Experts of a small language model.
Training: a variant of Adam for the experts, 3796 steps.
Below are experts of layer 6 (counted from 0) of a mixture-of-experts language model. Rows are named router (the router's row for the expert), gate (a neuron's input weights, with its number), up (a neuron's input weights, with its number), down (a neuron's output weights, with its number) and show model dimensions 240-319. Each number is 128 + 24 x the weight over its row's rms, rounded and kept within 0 to 255.
Before each expert's rows: "gets" lists some tokens that make up at least twice as much of what it gets as of all text; "mostly gets" lists some tokens that are sent to it at least half of the time. This comes from a sample of Wikipedia text that the model never trained on. Tokens count by the router's weight.

# expert 0
gets: " the", "-", " a", ":", " for", "'"
mostly gets: " my", " Palest", " traditional", " common", " social", "istic"
router [ 95 121 133  70 129 162 121 112 151 113 126 133 118 112 123 139 129 126  85 150 106 147 163 139 161 120 113 116 170 117 137 119 124 122  96 101 124 141 182 130 160 128 115 118  97 116 147 140 125 115 148 136  52 150  91 133 132  59 150 131 151 173 172 160 126 146 150  99 150 136 109 147  71 120 118  86 132 132 106 118]
gate0 [ 98 139 119 139  87  90 123 108 139 131  88 134 115 124 134 113 161 130  96 137 136 137 166 143 123 146 120 133 130  87 116 173 107 138 142 129 160 112  85 124 106 124 132 164 133 103 136 133 150 141 122  95 150  91 152 118  87 114 124  77 112 130 126 106 116 125 115 102 118 154 126  88 183 126 115 147 105  99 136 143]
up0 [143 105 146 127 100 140 161 116 146 136 101 117 120 130 108 129 136 110 102 118 114 152 152 127 128 100 149 102 113  98 125 156 101 105 120 164 182  92 154 105  65 123 148 106 166 102 146 141 136 160 155 136 103 156 109  81  99 146 141 131 104 120 101 183 104 155 125 145  85 119 136 162 159 117 132 162 147  97 125 155]
down0 [123 146 149 141 129 100 131 114 113 135 130 130  55 140 117 143 173 138  87  99 113 119 145 113 117  65 123 118 136 142 109 138  71 136 104 122 126 144  76 131 119 117 128 149  89 126 114 140 140  98 142 121 128 130 137 121 103 184 114 135 101 143 132 132 106  87 104 152 126 148 133 127 134 147 118 128 134  93 136 137]

# expert 3
gets: ",", " and", " of", " to", " in", " by"
mostly gets: " and", ",", "),", " that", " or", " to"
router [117 118 158 126 157 147 157  94 126 124 108 141 119  72 153  94 142 170 111 131 140 125 125 150 154 112 133 122 127 105 162 127 127 117 117  98 129 129 123 126 131 159 139 127 122 109 140 176 143 153 110  98 114 126 109 115 104 119 131 159 117 141 152 134 111 179 140 125 174 107  94 167 121 138 145 112 128  92  91 145]
gate0 [153 108 117 148 146 123 136 116 111  73 136 150 133 131 113 117 153 102 100  95 145 143 104 117 123 155 153  99 113 106 105 127 139 139 132 182 171 148 148 139 108 142 117 103 150  97 125 144 121 115 138 140 102 111 118 135 129 116  91 145 112  89 137 128 115 113 104 122 112 122 127 129 147  92 116 134 115 139 136 117]
up0 [148 121  88 162  95 109 126 122 125  99 133 113 130 148 146 123 156 137 135 133 122 151 174 146 135 118  98 124 105 138 111 131 112 130 167 119 146 135 117  90  85 161 126 138 112 125 132 127  99 132 129  97 118  88 138 166  98 142 175 151 118 163  94 108  84  81 113 167 108 130 172  96 112 145 120 128 142  97 141 149]
down0 [130 123 112 106 106 144 137 139 106  92 145 142 172 113  88 136  64 133 137 135  96  84 124 114 127 100 154 142 137  96 118 160 107 152 144 126 124 138 119 155 119 108 161 125 147 127 142 113 131  91  74 146 147 120 185 158 127 142 105 101 127 174 160 124 166 108 102  76 123 179 122 144 132  75  81 109 134 127 122 101]

# expert 5
gets: " the", "\n", "-", ".\n\n", "\n\n", " a"
mostly gets: " University", " research", " Royal", " gradu", "-based", " Award"
router [106 141 167 110 176 197 151 111 167 116 147 127  96 115 125 104 136 121 102 158  88 109 131 185 146 112 109 155 158 103 110 111  96  99 106 111 157  84 154 143 124 136 159 112  67 128 123 143 140 143 145 163 101 144  90 112 103  98 143 135 136 153 142 158 111 148 142  60 161 145 116 130 126 154 145 122 119 112 138 128]
gate0 [171 162 144 116 101 145  92  78 136 171 112 157 120  98 145  91  98 129  97 135 101 142 132 101 160  89 134 116 147 116 114 124 143 125 137 161 131 138 105 141 139 146  54 150 105 100 103 142 112 135 165 152 125 127 106 122 137 118 120 156 134 128  92 135 157 138 122 146 120 126 128 114 160 149 156 132 120 174 107 135]
up0 [181 144  97 141 174  60 134 127 141 128 138 140 140 138 108 122 124 143 147 113 109 146 143 149 100 127 124 130 135 123 122 138 119 112 147 102 111  64 115 123 105 136 130 113  94 102 115 169 166 178 142 175 151 130 148 132 130  99 153 113 129 141 175 147 127 134 122 129 142 135 117 139 162 121 117  79 118 132 158 148]
down0 [155 147 154 133 123 130  63 112 144 154 114 134 110 173 128 168 143 187 145 136 110 148 153  80 134 123 122 128 142 152 136 152 198 128 103 122 140 127 178  91 129 149 144 126 179 123 131 145 105 135  64 131 118 124  91 185  78  74 142 133 105  66 114 136 127 135 126 141 127 154 115 140 147 130 136 152 107 131 148 138]

# expert 11
gets: " the", ".", ".\n\n", " The", " (", "The"
mostly gets: "'\n", "|---|---|---|---|\n", ".\"\n\n", ".\n\n", " some", " This"
router [113 158 162  96 124 113 118 109 131 106 176 106 119 111 138 118 138 158 102 160  89 117 154 169 123  64 127 132 136 140 144  98 136  84  96 122 104  96 134  97 177 199 147 122 120 111 134 118 144 142 116 123 101 181 102 104 117 131 131 127 110 137 155 146 125 134 126 140 160 155  93 157 132 165 122 114 118 109  46 173]
gate0 [173  99 117 120 153 112 108 140 135 111 182 117 136 122 141 123 103 154 143 128 137 111 116 123 125 123 100  75 163  78 141 113 162 148 124  80 133 138 179 154 127 170 137 130  95 130 150 122 147  97 138 158 158  99 118 117 141  88 126 164 144 125 178 128 107 127 125 140 117 116 151 143  71 127 121  98 131  93 137 133]
up0 [101 167 124  98 137 148 112 103 155 101 100 101 139 113 156 116 102 133 149 123  93 116 152 115  96 140 126 138 123 148 133 147 133 127 122 132 124 116 111 147  86  84 123  57 141  94 132 137 133 123 135  75 112 138 135 160 104 123 144  84 136 154  94 117 134 120 142  99 143 109  99  77 134 145 122 182  98 129 148 133]
down0 [133 131 107 132 143 125 133 139 113  83 139 127  48 130 192 132 131 157 123 144 107  93  78 163 134 128 103 126 110  94 128  85 108 121 131 131 153 117 129 147 129 152 120 147 121 152 149 106 149 151 126 149 143  92 122 128 124 163 162 112 129 135 190 105 165 120 119 159 136 134 145 135 126 101  86 137 122  77 129 122]

# expert 15
gets: " |", " /", "L", "z", "a", ";"
mostly gets: "″W", " Kh", "AL", " Croat", " John", " Williams"
router [112 149 144  96 124 129 143  98 177 117 116 103 108 109 132 110 153 171 103 133 122 124 152 129 143 133 127 126 152 122 139 126  97  93 143  84  85  96 168 128 143 128 150 148 118 154 161 125 168 141 139 111 118 147 102 130 128 116 159 142  85 118 140 130 106 165 161  93 140 117 103 164 130 139 103  99 121  89 142 156]
gate6 [146 103 127 107 109 134 119 147 155 180 125 146 105  90 140 105 135 143 115 112 135  84  85 150 159 152 161 126 123 163 136 124 106 156 136 154 130 128 142 144  94 138 184  99 153 119 120  89 121 135  91 107 117  78 141 132 127 112 115 141 132 151 116 128 126 106 102 107 168 125 154 104  99 105 117 140  97 145 132 134]
up6 [127 169 130 135 174  93 150 118 115 119 118 127 104 152 112 153 106  79 156 141 139 142 147 101 144 127  97 121 139  78 122 126 144 135 170 141 136 163 121 126 157 117 108 156 120 151 141 114  87 134  60 131 162 134  99 110 159 118 164 104 109 120 151 138 136  96 120 125 124 168 147  94 118 127 149  80  84 140 117 108]
down6 [118 146 115 109 147 122 144 145 123 107  91 146 106  86 171  94 150  69 112  95 109 124 106 131 129 131 171  75 127 116 143 111 138 135 126 113 128 114 117 138  94 158 117 162 102 124 104  98 108 182 119  97 125 161 137 108 120  97  82 135 124 120  95 119  94 151  74  97 123 101 123 125 113  90 103 140 157 103 110 172]

# expert 2
gets: " |", "1", "|", ";", "an", "25"
mostly gets: " DF", "See", " medalist", " Player", " Final", " Thomas"
router [ 95 132 139 122 138 151 150  79 180 116 136 107 114 115 110 132 130 138 131 164  92 131 129 155 127 103 114  97 157  80 137 137 113 114 144 123 143 122 162  83 135 113 136 105 121 130 147 121 147 166 126 127 117 140  90 134 106 126 127 156 106 159 170 147 129 144 136 114 142 102 103 108  84 124 114  92 112 106 104  98]
gate6 [ 88 137 118 181 111 120 194 100 125 123 138 128 132 149 131 106 117 141 134 155 187 140 143 122 171 120 115 142 144 141 136 149 164 115 137 154 161 132 105 110 194 153 131 110 134  96 153 116 100 147 114 102 130 138 173 143 126 104 103 131 110 123 132 103 125 185 132  87 138 111 131 142 117 135 145 128 137 154  60 132]
up6 [110 113 143 134 145 145 143  62 134 157 100 111 158 114 137 122 157 110 124 131 135 120  76 114 129 130 110 157 148 129  93 131 122 132 103 177 181 104 123 165 167 125 150 140 141 126 106 122  99 118 127 125 130 135 162 146 143 102 110 113  97 121  93  53 151 129  98 119 133 110 133 136 143 110 178 137 108 123  85 127]
down6 [131 133 141 124  85 115  88 130 133 128 162 118  86 146 162 147 111 121 146 134  83 110 151  79 108 113 116  80 148 124 107 138 112 150 106 114 135 112 110 128 118  95 122 160 113 130 133 139 173  90  92 125 120 145 125 135 125  79 154 107 125 148 126 184 141 136  70 152 124 175 208 100 149 125 115 117 124 116 138 119]